{"n_experts": 48, "d_shared_expert": 128, "router_score": "softmax", "normalize_top_k": true, "routed_scale": 1.73, "balance_loss": 0.00713, "shared_expert_gate": true, "init_std_router": 0.0319, "lr_router": 0.00101, "vocab_size": 8192, "tie_word_embeddings": true, "optimizer": "muon", "max_grad_norm": 2.0, "max_seq_len": 256, "train_tokens": 538700000}
Below are experts of layer 3 (counted from 0) of a mixture-of-experts language model. Rows are named router (the router's row for the expert), gate (a neuron's input weights, with its number), up (a neuron's input weights, with its number), down (a neuron's output weights, with its number) and show model dimensions 0-159. Each number is 128 + 32 x the weight over its row's rms, rounded and kept within 0 to 255. Numbers have three digits each.
Before each expert's rows: "comes after" lists some tokens at least twice as common just before its tokens as in all text; "mostly gets" lists some tokens that are sent to it at least half of the time. This comes from a sample of Wikipedia text that the model never trained on. Tokens count by the router's weight.

# expert 0
comes after: "1", "9", "0", "2", "8", "3"
mostly gets: "9", " Height", "8", "0", "teen", "7"
router:094125077105133108098126116119103107143177079190146089152108101150132095186068157172145152152137112124113107101112139153150148107123098157111152074126088064154121118122096146149136153103169094128158133194151115144120122169086077160168104157073147107097145112087140117088103088096140114132169119150170077159140140140129051103126135070138109157178115047165199143160127063046082143118103160148138147142155173060101172158116126085124103191174109101163134072151147137142124144104164151
gate2:088122108115128091121129120151132109144143151098143130162149134111181080095125199161155129121121119157105124131104077123060142158112114107119095126135066146144145100073141119189128207106140113115089127169193131199111126141084102103126099165110098183097124176091142131164145135130150156139075146112149158169120122110142033154164151067154151108097137083086169145081090150106142188132113174098141111120133128141106145165112157094175183137141112183041156086150126074125097104208120175
up2:151140168108112110173088108090078098117103095151124155134115106166108124123063123094108180127106112086077156110127151119171155124090116172133147172069192173084139156195149185156103139128115124117157067104109158054137149118111122120191137080090111065100155149157108141138039161132121131089156157117045083075161110096150166105084110137106130175137160194160189132129117154134165154149174153127152160124091110125126126160120119140120186132114104052108139159118136132140169171103131101
down2:144098139132107107130196122172106109112107091116160148139118102125082121082149094143145118154105110136091167099114174141138166142139229131163127135118119137063114207097149092072179141158167146146116092175089092102125079108102108128188115149099178117152115144118143112046144171168126183109113171125104117119120087083138109079121129098161173162128132057176136153178092078119139144150112094150126109127109160179117175167138071137126144065080085088169085131144090139105129188151116089

# expert 45
comes after: " ", " S", " E", " F", " O", " \""
mostly gets: " dis", " pre", " pro", " un", " De", " re"
router:126069128136108101176139131110089145117086149124106116125131069135145143132159123177089167136172092142176175111148097170157148080120124139126159130141151107108087127139118090080142139140110125146170109099086157153194133115159153080097108141145169116123087097093157140128107076096153133145152057094106129150167076148074095177201099070143102085124118142168062150128093146139169112191077199105193123154175063130109095127164182176135155119171158159117091182154082143123124103114079110
gate0:202088133120142161125124196115105101147149121164046120073129097180123131142121131151092072160134163129141131189102097073121133120079140105092137209087126175141134143165108128096200143086114083113182124118061113142101156103093123100138111176144129151114148120104128100119157129129092212105119089120117195189172135158154133101164127066101149135115126129153135120060134091182099100171117115166162083087120114114105107169169121130179161089123136183098104101176098137110178131119145121
up0:122143095114193077149142152135124132165080128197115137100168154154127146178098206124112153172103099127122152139154092114137171163091139122084116127095092096143131163119139117109138141085138106080146157147162138140100119092164087124125103198093137098115145092082097103155086070144135200168115156118143101103194134112154169110091120182113091129092143145132131146116124164086104131137125101129153122162119117154056130119219132034150106129139058134121110044142086136144113171202097101
down0:069120135181143147130137126167161117056209189095097105139139095170128116131169069071154110117125071067099141076074105117098126078155134091111157114117159149115130160181185143029180054138173140138109114141108088136119158145082165118117155101122081130133106151148188146121191135117159138133165089099125081126117176131058136118099127142180116117110088115127153117185147146095096104122134126101099144135142154119104153123107165130144094136112175077187163131150136184083114133118143137

# expert 19
comes after: " ", "2", "1", " (", "–", " In"
mostly gets: " Died", " mid", " addition", "2"
router:148102140130098130107148157126120093142125117105073124118116164150098064110123194117115099139165158200102085120105114115165156128106113095096161143165124156177132164179123118104148137116132145097087148155098167136155151173153085155186135116150127159077164145098114075118071141099142165107094173141093192108156196102100098193139080155147080123085147141157149171101138135100110154118082129109152143152088144221122093159121148110108157106134086118077158061064107065165103185160091175
gate2:116129149135181165150185129151150077139144112128125140158085173180124127137089125098155128122126088150098135093132095126124099123168056128082200082138139126159105139156142083141132156141132162089168178163153130076156148181125157076158129083115084163164132140130143103091165145190146116097140150115163127109041164089076121121152195086152154099110161090104117111124128158077106160063113131155033144066152119166133148060113144098134119182176139170121156061125126143139144101102096142
up2:114117135149106114104053058114131118093120100105106172129130089123151142153134080084070155096117135102146156114105190111153115092063143133117064140170118133080141124115126159125150128154088148147167113149120090166067101088093110149086138159136171132211142134148094157115131131174131087172149102120115146140112110175133139181128143100147172139147106138151171110094107120136041084143109085115225110159109162100123108104159180173080125111146149126241108152161131076172163160124120131
down2:192179115128140108168099141109158142110081191079121105114189175027096179141112100151105124142085101109159095131130195068124131149144090115081072147141142133166113107146087099092173138075106101162104173088128101120124141152122115101113107187143146079152087155074123115088167126100164134126130123127131056164129102115107122105169170117197113086164143126168165136081105200154178154108085073155136160121147125147109168123113117164105140114147084109138131110174057137101127148127142165

# expert 46
comes after: "\n", " of", "'", " by", " on", " with"
mostly gets: ":", "inomial", " Occupation", " Website", "):", " including"
router:139165091121134132080132099150095120146126153065120119155172119091134171137175132116144117087098126158141112110097108191134153120152072162102095108165098144050162067185074176140105100083139141114065153109087145132152112125112124151147128084106101128129181097124077190073180113092136150151155137099043137092133092153101168172140141121113111167124200084108124138125090108152166144144112123123142084096089127163138101150105108126207098134165117144136173160078187092154180155085084171
gate0:184145074107107124042145066151126142128152111105101121126165113142149164129112137155166115096110168164098156208197091138156114054121109114100086111145160156108143109113127094153150137134166147075126139082106141069123136196166133148101110125106081160141094109119072119107172108172172159084114127109097083126112136101135214123183140099081120124126143167165131118172083071129067062094107168156141152113128153143120088089140137161109146127183149163126206140130163103131164154141127082
up0:188123099111163131072136118139146135047179130154112111208149131145127154104153140131155089141112128134104103147049110182127181111164075154126105102134165140100115115157160140152125135175131166114091117098087097030198165129160118185068067067099110148140135138105066171142141097169116157129111128074118088102137195142129160142153104055126159098171172155158113162163142079112093117097146121126082160115124111120113086152112157170177114128183128127098172131100110137134152124113121096
down0:146086145110069077105125115154121141187102125151157113155121138121138143088135139093091102173135054070117089127104181130078165129126165133144161130166126096162126103171140112149143119121101200118141135112136111146190072092123138126128075136084055081126116087154139155152177128103173079109132099124132171169092081062114151160073130095173087141166121112177157121101171147103120031206147138131154126161104105066152122124146054130105188162117162121115162133122124113120103131144102175

# expert 22
comes after: "-", " |", ":", ",", " the", " of"
mostly gets: " St", " No", " Co", " Le", " Mar", " Mo"
router:168148128067190160146153110131145180082144128171071077161075172133134173157180128130139126149106103143115126119128148200150120111083157159057116145111149107176081098165083111067086160106166109092190092155131156126127115127150114133116131196184196111156061104142114125114090108186091123144102226107117178145141157143090139096087153098157115099070119115169147115088110126158138131141165150109131107123112149151116159142122128131134126194150121116164086100182182085161129096131117134
gate1:142127093076150072114135098135180211095119130109122129196071124123127123168165160136099175131152071089079159116149131180144081152139158118133144127115167070112082164188155076064118116122199132193147143154232116078120117112087111122088094174086147129144166123112187141106143153115130120162118137198163137153185161091087134109097135137140117119140056114121126153102125144141124095127100150132119149139111127093107090118106116123160139153137105085180130119101160131159047162146138087
up1:129152152108124112188158131096082072072082081092104130122115128100130113129120142166092125130082128133102109103191090114153144142138108071143066145087156127108115156133108104108155144159126116053121185156082123173114122148131098128153088135167140075098145094119193131198103146147087119167185122090157132142164192103169101127162208158113198138085137141121183094107120095146103058111106126154141138197116112132166113151144121076099148073165143138165168119085087115191163127137163154
down1:112111103126109146145161145169173082157129103194072102126106098142136109083095107130095109122133095177152109143023142097185168128079141071111170201136156139162209161152206158187158148145107118145134141114126097123171116171118188135162154156156118126079114085114130143102136090143137086169096100087118116095137109173192147195108099085097163144136162132153173136099179125089151164083156155074059156122150093089125107122128132114111068127140102134120150157120099130132135130124136102

# expert 41
comes after: " |", ".", ")", "0", "–", "---|---|---|---|"
mostly gets: "\n", " ===", " ==", " #"
router:160136162098145096105073183161097133130069205103183083109123100098127108114157175087115140112156082120076117125130071143127098112146136143145133139127155185065180193081134131110133144154154155111112148096098113102086095082184076146119137089103085087164191155082135144120132100148135132105111113132164145139083183125144133133185157149147124162181138102081100182123164138162098147166090178091171160064089153062138115163118094117149118074119116156154096158110119119149093099157190150
gate1:156122184074172145117067138131155138096092196090112122103180126120152103122085146155156106167205078094177135169120102152124146120143137181130092092141183129098160182121127084113173091106157091121144171127106112084119071112135070146102109105121104118116150131086161139148199092186145121104164121183167174140079186113161173097165117095193083145156176108112150145143172123114098118141131134086055160103118135117111116134081154162096093140103081098122138110151123160148070123101132180
up1:127079160136107028129112138115155094102167128130113102161115187151125136137145153114162133148155096108126155102137096172161162162128126150165098113107073118145131088146100158127223045078167171126164121123093102134074145077077126110089169216163113092128176117115120132151167137108184154202170085108155151126082110116135183093080117105132162145118158149089085162114171141153108134141139137086142159142169115072117084094126104118069087100138137122155153058124120115141156107105114162
down1:127158122163173128125069124128160113125110106139119189179139147179176103158128158099142153069136084124158099166162109118167200146105112099156115109139162189128090096160097140161055119160146152133138098104156143090117140130147114135133149118126099130118122109075103166106092177132172091118052111221146070114113106193091100102093116131099148113093106150086087145157146100067130175167087124160117107109125199124152161125080182111131107131125120151091094104101056183093124172183148114

# expert 28
comes after: ",", "s", " to", " that", " is", " which"
mostly gets: " not", " has", " have", " who", " she", " would"
router:108175168136121126099156139079143171117173156138097179117049141128114126141156097096134136151132139136120127168111100090148155108100143158119154159138120116160117147085176136147144110113136090076103142081163158108169092099083075051151118077156225134096114155150076092124187165110134151124176112170164150137092125166190155181126109168126147079129154082085148176124101080170134121126175119160103165068102128088156073115159122114190104066120144120062123122177152127091121143152090105
gate0:159089192098180135118144154086124133085120122140129157123118156137090131127116167057097122061176206109080190199121097125130176132133126147148157159105142094100193182127128129091126168128169086074148076148137146077115135099119097143078139105160125138114113127096103073159157133208099160095138085136101114165125128162127174132122142051119120110127142119082152168105119171173153107135099129120100136115151078168140109062144154064134111106155161158113164112170188100173136177129093095
up0:169131130123090147160076128153077141121113184156108093110090173096146118135152091103090144136129137141148171136121136092115141054084078192164116080106103154168112128155152120106148090128093128138160104172160071147118160116100152101149078122089137091148115133144160150076128102122080144126139161173097132104145096185067091121112130160169086154147134112151130154144097178155107173116088112073090114107141139127121124160131129117149079169171159084151107181096255083168056119194143132
down0:109086062116147122092146125073116186155124166130170136167146151146104042090113159120124063160130106111072128089081148168103128096126093112077142133102185113133174157127161000060083126163173128127132107131095152118102098123139109146121151077126096174134148108118144091071095177140111134131132131097141130122179123090097135145098096093141147160147167178092089123148118163180148126129122171154157091126092185166117104114156124099175150154135118181109105111131124179128159123106136102

# expert 37
comes after: "\n", " the", "==", " of", " for", "==="
mostly gets: " \"", " —", "|", " •", " Best", " top"
router:069116189093097173122164111086176127104104091151111129160148205097118138148124150125131100133094072112149159127117159123151121121159167127131137122135122143172171101107122130121144206154096121128123103111097180108144088137146067106088114141161200095151063108143132109142102096187152175102100115083097140151088151128176096154142125149098079158122080163099126056125152127095179122167151072155120092140189113102127182103125205169104129098109030170160100151149092093111137168113146141
gate0:109162227059121129164163130094119135159120146091130134137097158148154128106141209162152185103054111113126151160082115160159122129104132136152098149119083115077120163071141105087162125149112078174121129187141133095107097093145167160164145131070163162149121136111184177129115157078176107073111141116062140088119109077065115113126183134111119117115098140104127113120146093067115133118122115139118131112145126078105101175120189110118168093102165136118143103125098081193194185144170141
up0:149177168068068127139127142189145132154127106072153167083168161159106132143127167105173152111078116070192136149103177143107155155109168117086123116138094077087145180118120109063143111124107133135098151175157116117093094095123167127174135131116126158164087153120132116141100135137157224120106098164084061120119115164105092123070146161081110142121134148110091123128060117178139074106159087060109163133156086107148161162116171111100162182100159163127133070178136085133120158165138113
down0:120141140161156140151140104126105068137116122119168182066081083140130171110136157157092159135131058162118120135076080133102093162098151166149160168141085095132098102098161170086115125216131185189127092134121134108122161189115104148097165211129116160140178143060125112120110146123137105197169062058120074158169132081139132161139093142110120171140139104066059149103185134097099137178084160101132149112143122157110140098112155122120126133119148158141126122103121195134094104155110133

# expert 3
comes after: "\n", " as", "0", ")", "5", "6"
mostly gets: " until", " as", "ا", " considered", " becoming", "ي"
router:171121152116064117156152149112186090074077155074074178107087150170102136157141132098105109114152187099134135126134093094199145152100147138190075116101109117166139092115116160116155134110163163109127167071111093092127098146046165101110130137097211079124147168122162148127128183102122145126099093076099131106155106222086137147183159123103112087095102138097122109146165152085165150137141082114100103148090074091141130154156079092125132158117128136120126102099154120087176122154180150
gate0:145089168084120131159118129147205155087084151173112108124166111121161145128105105174130144090125135178152128137149193143125077139123166116109131116078111162124115098147104115079164156161147082126094142154129111145119194147117200108132121153106082155067121104077173128156157182147100142138128109157130116134087182157159085109150076087086133154133215099094073124128134148140134123106122113145039150147107173100182056105124115128113119120150087137089113173187092080181176123063100135
up0:102137113165074108068154156118090142155166118143108117103139138148128086117114133144162116151145113110085094090150132139088137116190089113158093198155107101148129139118163139161138067097137156115122119153122174096169088034182106174167093098100144119140168141170043135153105102100123160179142148063127180125163126148087106097094125138154116142121094138153147178147106119098160096096146127107168151129131112227098138082104137131118169143037189137197104089125192153122112093133134148
down0:150197126157124077111153098118096123174112082154146107132130186154091116133125127136157138127135131074144113110108154074106169131039110168107117136169105088165144183102174128111184164160138143131105107162182140156188076127142095115164049071122145122068077091166076092056102130136170143082103090131118082159124110132160146142156129135121091167127165108133158139181100133086146123176129117166180154059100137115090093124136109191108138103183120170177112126134134113140146118182089129

# expert 10
comes after: " |", "3", "4", "6", "5", "7"
mostly gets: "/", "–", " [", "_{", " +", " −"
router:136119118152187142106111076127093078081123146092056138160134140087114102099164057131110116099134094157076093125117156187106179129127120120145116114155106171125163140154158103108139094203114166069109155059158160132112181146109146116089087170084129103109089104093107165145119065161147126124157110122116090109104116160115135115156102104122125198184152161135147093075146174148205102105102121155180158129177148134046127088122136163141131143126112156154057147144072103137182173138165128
gate0:169093128171163119135116126132145077132059145113086115147101162109098110128171098146129100104133086153119140219100075198155122156155121131112107160108177173170150146152132069136154100137183168129131147099060159083113164118126120109114085178106069141078110103122147115150103145109100158145095096080096121167122083100253133132173117120094152132124089148154117147090103140148177069140144141116069098147198137129136075143108068138104112092122103143184115119151163118142150169155145150
up0:126131170058094137156138159167122129114151101230141137062174111178128157120098157112110117157138101153139093096197153091122103097106177115111154105108096103127073099099180161104098125134106082142131142152172100180137089123135165146151161085186127131191131134135141137075125102160136048086134191126144128131137174164080146161124122204180121107151068081117102121155161116144111168171122144141170113106071113131123134106087147085126129122107153143083119163146110110094098088069096068
down0:135098089197123126152106134122137160155046136143138078139183150141128096095109095118123139190134135133126132079159098114122109149046147135126074102094147124145173234143100137177132154099116151156175157115133118156124212124098123155190121150183166108143073107109114108158093097125105116147149120099105104137128137146116136165090199143156173116076133152104143163142109142094144123189114042110108131158123078100098127087104122124150126094196115101111124146221136090179145124121121165

# expert 21
comes after: "'", " the", " of", " a", " in", " with"
mostly gets: " their", " more", " new", " his", "---|---|---|---|", " its"
router:118114143140127136178095124162167167088165133131116118108188173098116162117157148147097117082142089115109145175072129058118152199130182123144119093120121071111149120115102146171142142123116157142099118185149129096128127146133134128134094110159207059124074135110167126140165081113120089185134159089147102124107160095116162085160113157084100084122161110110154102212104064093116077100128045169135116140131142073096137135133090148103130122159076093156114157108183155133043092143142182
gate0:120138091100109122126156150118160174089113118134131123160166162094081095117178145136134124098106100123161228151124171118112158082148122158165133122119136100101153130150166054130098160140077151118085130136113138071093125102042105168155077101151156086164162133166161173183135077140141095151127153141210148151133105129120080098074130100098151150111116167113142218177182138159098130175153085147170142125105156106144128094112151144057105177095129149154120142115103087133042117110106142
up0:121113131114082123196115080148155151072094105112154161138071130135135141120172119165141142116136145117136126108133136158074127094139163111123152139187149155111163137127167103175158121128071079122127149100157153155169135148120036161089106143110142089105104120101127124117154093133123134092068140198114089135179153255155122070150114195094099114098147171134150116100128090190134083149128171094092076099160176055113104122091168150149140117126172091146117086194087129110125119136130114
down0:115128093161134085109140084145211187152165096117177107128132167135139157145186070109117137135106121132052133101137101131106104148107138092129141135188135134107163131087110212085120105103136134112085128190076188172135094143118095107115108129132130074163096133128126140169083140065098139152224126131058148124118206108151160126080142143144109082142115105143144158099143159093103108123159045145131139141114123171123140138161134112126160131083106076101175155115175150101189085092100108

# expert 27
comes after: "-", "0", "9", "8", " (", "|"
mostly gets: " Award", " List", "History", "Personal", " Genus", " Coordinates"
router:115155112132166091128163103131115098155095077182105195132169130136161138172100066132122138097144124155159162136173115146151171090148127120144104103150084126132133123125142137158096054093082129144185112190088086130128144131117130107118131100171094216154111107158147121158147138105185127154174136144142141122089101115117110081122113092073112077122047143115178135108171201078079198159079054104138169098070133142153128143080141165134138184093115163148143135119129136194101078137105123
gate0:139136137139145114100145138137086145147104095142126133102140074119144228117069084148112125124101082140061152225112112107155118068140133110111144123141112150111127129152117134148103119121101093129142151181154124098126138119154114101096085130115160185147117148115133132176161158091160140161129107163143124154098180119144055099187111085103090126121099119106142092069155214109185131084151055125068082101081189144158138166170102125132154220123107136128061136143113174144143138132077164
up0:124084112105112148123119119146124208085110211140145178164084124114111174082183139136153149075120174122133110137121093089111120051184129145085124163179106099085135143156125136107097116114090098134150106183193166129124122135096071175202050129132131105200078115113130109127150141118131158119104122127111087216101191154120083086109156097106160125198126130133137120132143126124147092090126088150167130140148125201164133139098189139064140110086111116153113148121143103086139109128114111
down0:106120144105105157140173097123105141161152172113122144131092096142103128148111062133177099158187187108123151097193153121076103106128108118123093169155129043121087080147178059118192085174117098144147100160163131161134135106127150198221083125138133127092133165153159153107110157127104125098125148206139182110133144142123147122123072147210091144089153179121133117140092129121107076095137167150151138084142089107116134095151155111192120083082150095106141127098139169130126196117111138

# expert 40
comes after: " |", " the", ".", ":", "-", " S"
mostly gets: " Car", " Green", " New", " Los", " Can", " North"
router:190116133105159102148162121153163095099151112137139085183188121166088083154175127121183116148125084096147091118114144132123135137091142148091117146116167087107098160137125093092086159157113139174164052155087162137107105102183134155105159104181151128173066123146158099134095158155164090222154145134113133132057116124134092128111156154127103060131111140084137077125150112139127112087141149136125100116104173166121133113065143138127144092155139104167075082104118145244071142160113079
gate0:154121126136170079125146115137148114146113170095134160146174129126153135145087128148207111168108153125173133164063099142175079094132169141155124159107096128119097160139136121113041148185101151127159134087128148119128150080140132155121156111178156153119137173141115115070103141213110071139130139134169119162106045197186116121106106041085147097134129149096158090149118087079115084098127150149095149083116181126142054119094095110089146108147153139137064109154152167081160146166123095
up0:125090167139127155179151079130081151136143129170181179152097118125162132158188169129160180151097123096148175153096108152148132131108125167132149093147109099129138114125146124090076132059130128130106187100076101119220203117115118130087078144166094121120116105151097133100068153102103108100128141181164154174052125171080142161153124114096101121102173112163149131095080122124090119094162129160129106207148153153153135069113121063119144142048109141165071160115142120130102114144106075
down0:136179174104153160089112150093161159155098092167111137135156116068108120119099120107133130129115146098176078052095146101151090099146166160129160140135092125183118125118145126116107120101098147138181121078074186143143114085190048109160166168168123114063127166127135159160145096095120146156144132170108219103095162148106151116156143113141145111118119106150162150187113121142143183068145113137163127105131087103181116162090145103162116127152167140158107036128115160027095091126112120

# expert 38
comes after: " ", "-", " re", " de", " a", " pro"
mostly gets: " re", " pro", " dis", " co", " Di", " ex"
router:122162114124116108145121118185180120127129192126144193155158136141154108121134158139153168076210141119142110117139052122136114154131177085065142079116169151096107119110093142098094158130111071130167172113099189131166120115169073181183158078094119105105104110127093111127098085127154108133138119123096075146107179120155053165142124110148097084062134129153104121177120112126134106096102174100162127193145078135064106129134118177113212150151176128096124175132139135124139109151053119
gate0:113162110080121148091117148161140090135145150099099119097159134116153079132110059122124109077160056079148090165159074194170169085141207101128129095107176150153083091106148100161172119110126117089112127164140099074195108148137121153108135143129091135082158092099121091173098083112158148181085149129094080187147174151173133089155151070126077112160162098125115110165148097090153157129131198128127171166107125117092089114094111188135191105170103132119131124150166169142159157125135118
up0:076136116140129166158108172099149150105138127166158117062136066072121152160132150123109114096139117122123081147134080174186094122093138127110131149154194163148116145125120120110179179123161064115174114094197122166180131168109114141120171090093092113090134095122128105153119129117068163113100150114096129147178113099174119107216117080145136142133179085153132117091126104117152122140111204140095068089153122113170047105111151154166151135143056101056140116205103110137161127133162130
down0:115134099119136096132163129151102178153097129120110129218112127123148144123147122100125111154135127178134100198084127122099155090140107140143147155181089053159100163162124075143171070136111136141107103160113119131145113120144116109098145111185172158152137128086195150060169182119113144106154117148092159086110128163149153101079112088163159096125086111069143153122136129158163094016141188164171163138101143148147103146061119130088129171138205120109096104079143146148127101127051152

# expert 33
comes after: "\n", ")", ".", " |", " District", ";"
mostly gets: " Born", "inomial", " Location", "\n", " Occupation", " Website"
router:165203086151205083120137132155128173111154132129120100101094142067177149141093062125133095096157167075167130126063102134125154094185073151077182071155094058130130169165115156138086139083108172111041137131112122083163109125117108142136178078092081146186166124086109129127112157116105117183100123153108098154130140127110121158140066111126132140179124122133166156158119196174120162161084141107142085124121109102118134130108113161110119166114139108104160105102174085106156128081157151
gate1:138144111133171132063151134144085180087135136105087167164168101068178134131084145170133110095115116115074146139083141149163157089087124125132113079093091142098169127141090116145148099134128105220109170103150159060154084152129080109197101134096099150125151161063098112133090083097156126112175172138131123176156109162105139129126141124111143181163137159104130143134159132094148078076144102106102116092143097120068155178144144112139195040142136184137149191128188104151082124118131148
up1:091111158167187114204151153160090149104075227111163161141125091107144165166053103123096130145169166124103111162071164126168161119141136115115137118155136193109137168094127163100135117174113169165066143139136108106193150142125131074181110101153160104130148154089117094100158121129104136106066136123189114132146139187121121080118160121135150120162133113083109136119140061098129048131104094084103078090172099108094107159154163090135136053142132159089148139087130138159147124093129101
down1:092127153114176142140177108194059178156163094132120094111146117129110132119170131108128151118131144098125137117150083167164097089129079151163099175157137153139174135110100131137100065139145166113122160120125105142132096156174101169186156071098088097146202174068132125171107141097067099075171122167139122103165125072140140177095124125140107139161123126086133137141145136093133094088127067089167108187063107118171161168135179144074147146101155152067149183147187141084087139152174130

# expert 11
comes after: "s", "6", "5", "3", "4", "7"
mostly gets: ",", "),", "\",", " including", ");", " or"
router:155068142051082156145139184126102085142057147127137106131126142145130139106129108103143104115173144105119172116097136110115157147139166087126110124167130137084088083122196150151156129172191163070148160074093136105156131139136146126075121130137158118104108140112101154151157189120091165108102104135108120098153118214244194102117113153161157126123146055149126119141143129165191120041117105107131121103134129128169113118103091089129132083099131086177155122090194087128121128074121134
gate1:121096143127088173218130090122158110176089202110091159079124194115124113119133134108073104115122077145085122114069159103096120158111153158130130161089127192129133122093149124130157156222108140081184116102163160092122138173151102091127078133090128140080124143115094052178106092137165092108104111160101161144143142089126107134122136102106146099161151134133105168135157121152169114113107152093151124089077153072125132112186156164159148133166177179140099108207116059106136106155144099
up1:063103154067143154150149098080169082162104142187167132108126160105153173132121142132114109148082179142114147096155170073060060179112119110127109129108117099109104147132157168125134159157138146102113043105153159145105134137092090125129150153072157129098198154130143132167111125139182128094130097150147132123130093130196127121091108119128123098070143163084115102201130136175129105129142197097137171107153167112084128144121137211099185087160069173118098132166111087133189111101093131
down1:114108105098121159106143147147133153158141113130159194090144184112110143099146144169145151161076094145085115056122140113131097104082125167168151160098111137129168110129202169162137145169158154114157110112125094056146130155168196148152133158123105152152134098106132104219174141185080142127126093118137147128136156106046158132127172166179152074139171103127091118112171078083169092083127153104147120178159123138127066139180115085135133112146115112191064088120112083139156115069155098

# expert 12
comes after: " ", " |", "1", "–", ";", " /"
mostly gets: "|---|---|", "|---|---|---|", "|---|", " —", " Ret", " Won"
router:156078135139103126091128073099052154144162155064161089144118165086123181066163188152106116179089148149083141164129099107105122109157183089154163109148116097152093194108120104183140129103103057101130157123154155109129137085133156151153145123093057149109122116074155094147114149148106163147085154127138121104097104117109154095143133168111125099131125148100224094116142118128132110162149096163161143191174175083148116158104088097109163120195134152110152167131121165051079147098143106
gate2:079073146152145186130136171161087109162125145121183112089119127114134159120135095147168101202108110149110091131174171196113151120171156145168149155147084080149151134165025065178161172084130129159136155114164138064159109092113100095092129185118123130066096123081139133135138115151081145121140140113129137129157133083184151083080129135132187107101158117104069141129097102063114167140127145091132090134113111174181134155108176098157163104124103108122116100128130115090072104072156163
up2:075136100182138137196089078161109122134153140113113134130115147192101122108141143141134150181107164138136135122108121158135083158157114095162177100088140120149143192088165130155093133178134134122164087133120092113136132171154075234104096117134130167060121140105024096094105129122163065124160106112135108094082137166153134168198062164119092118106123149180165119139068138149140107112082108067119164133142174105081079121104112158146102076106140148104139155107158135160154112131141083
down2:151129157140085166082119147166102149183139149130147065115135159174137071059081139136066203100089065122129160108142127117092125067114140089158176153079115178144125122146080067128161180099142194108117159133095115106114127102123212132109079148122164105060112136094133082164092136125136142132123074166117111113118149110127179088127118131174117152163187146110122129129158120141095150160177134054111167149144113186132077161106099162172132132116159101114110114129200131143165099160120114

# expert 25
comes after: " ", "1", ".", "0", "3", "2"
mostly gets: " sq", " million", " km", " five", " seven", " four"
router:151168130140091110128120075129127167162164127102105098077121100050105151176147145158137140157094072158103132127166175104138128149122130151156131125029176110096157091088185137111113182076191151131097130139176159144068173180148109161122132163175093129113176086131149089122127082140122180137083098137145077086121078108183107058154085134154154112151135133132081170102117076149161121140121096133071157156155142114121098119108121139175101094141102143070165153181119114190160146115112108
gate2:152150141160086176112146128144107170129087107127094142145131107114110171110073151168140145158098145130100133159139118155116117157132098143139144153134148166133122121136178096130125080152172082053115183106120110103163094125086083136143150194149108145125165124104157092106135028164157107128142157102112136073114157087216137080133131167178193153107125110162153148111137136110189117103126200106085146112096168093084123112045071082139168109137119126077043135107135127080177157159155144
up2:191210127127138147106115169123128171131149149151125116122138139099118141122082138144083138103135166147122139135113129113072105189096091135183110176105162173127113124085117139147157114139142103096146139148111115140099085101091090158145166162078074147168094129149151143150145039182203110178151110129084130108120105066173155070144132126187135097079148153097086160072101107137092099122135041106102184093128123160169133086129104111121188115165180077117119155121128084098133191134176124
down2:198121107118110117104098141152126157100148127131119127161147104097114100093110176134134087095152137111111085102108168130089155170121192111061135140144105149099076180192113110139109134119135086111184104102075114140109185125137102130084123089154144135191146188142094111148139156102205137048118133135181071149154141123121095158052112158138127135152112085183110108130112129076086133118148132164197148171106135146088109092160156095145124132097150068112109120113122165078047210115166141

# expert 16
comes after: "\n", ".", "==", " ==", "===", " ==="
mostly gets: " ==", "\".", " ===", ".\"", " however", " there"
router:122139152148177161150135109129081088113124106061160094149162127084191164123135132079136147142160169129179171110084143120076049126060123060145142165118096152128116129139105135159129174184078124136089157141129188146121144092137122087119142102110092117131197172149166094124110102118146137110147129150208152093138128150196143127134170118148109191031095112115119145130110145167039144138131115100108121171168148128138117166092134117125110049087106139115121151132055118133134111167103097
gate0:105129135178077096153144128148101124146124175138093124135111133092170124091132063120080151188135175120150203187124099165049139137122119119109074152154143125168148104146097075117094125129159114119120121105255118107071107126152099158117148110147158151109136102149101123153159175071140105085177131123100108147187127176097138143126122063187128148099098118103126104110125162101066117153128170082131170129131133158120131094092092155168139081074155107137189151136075101130124126174182126
up0:118103159143115137130181082113147095111094128120054150133162081131189148096125112103208192094097096067154160168078092107093151122097125112099145123140122146150132133178097101176112117152110135079129139140155124129131103109150129125094183124149074157076176114159140131164173125103167102129141130142193129154102098152157154102098105104106149120051153156161085087129166168118100112095112184166135147134105154135140172165088137143128123138077211093054185159171102117124069125093146196
down0:154148130125169118093104149110110131157111085089139141125101185140062153094174150113146101119086178175128145126155155127122036117131078146102190169077146166162019085119165192129117094081061063137083121149162123182098129145199045140109126124142127115149164117156149145174140155091124143106138117099109111154116162106147138170146075132111136166126102040073141135148109148090113170097136096163151133142143138104143123091125130131120135078189140173126124109136120114107117112086139158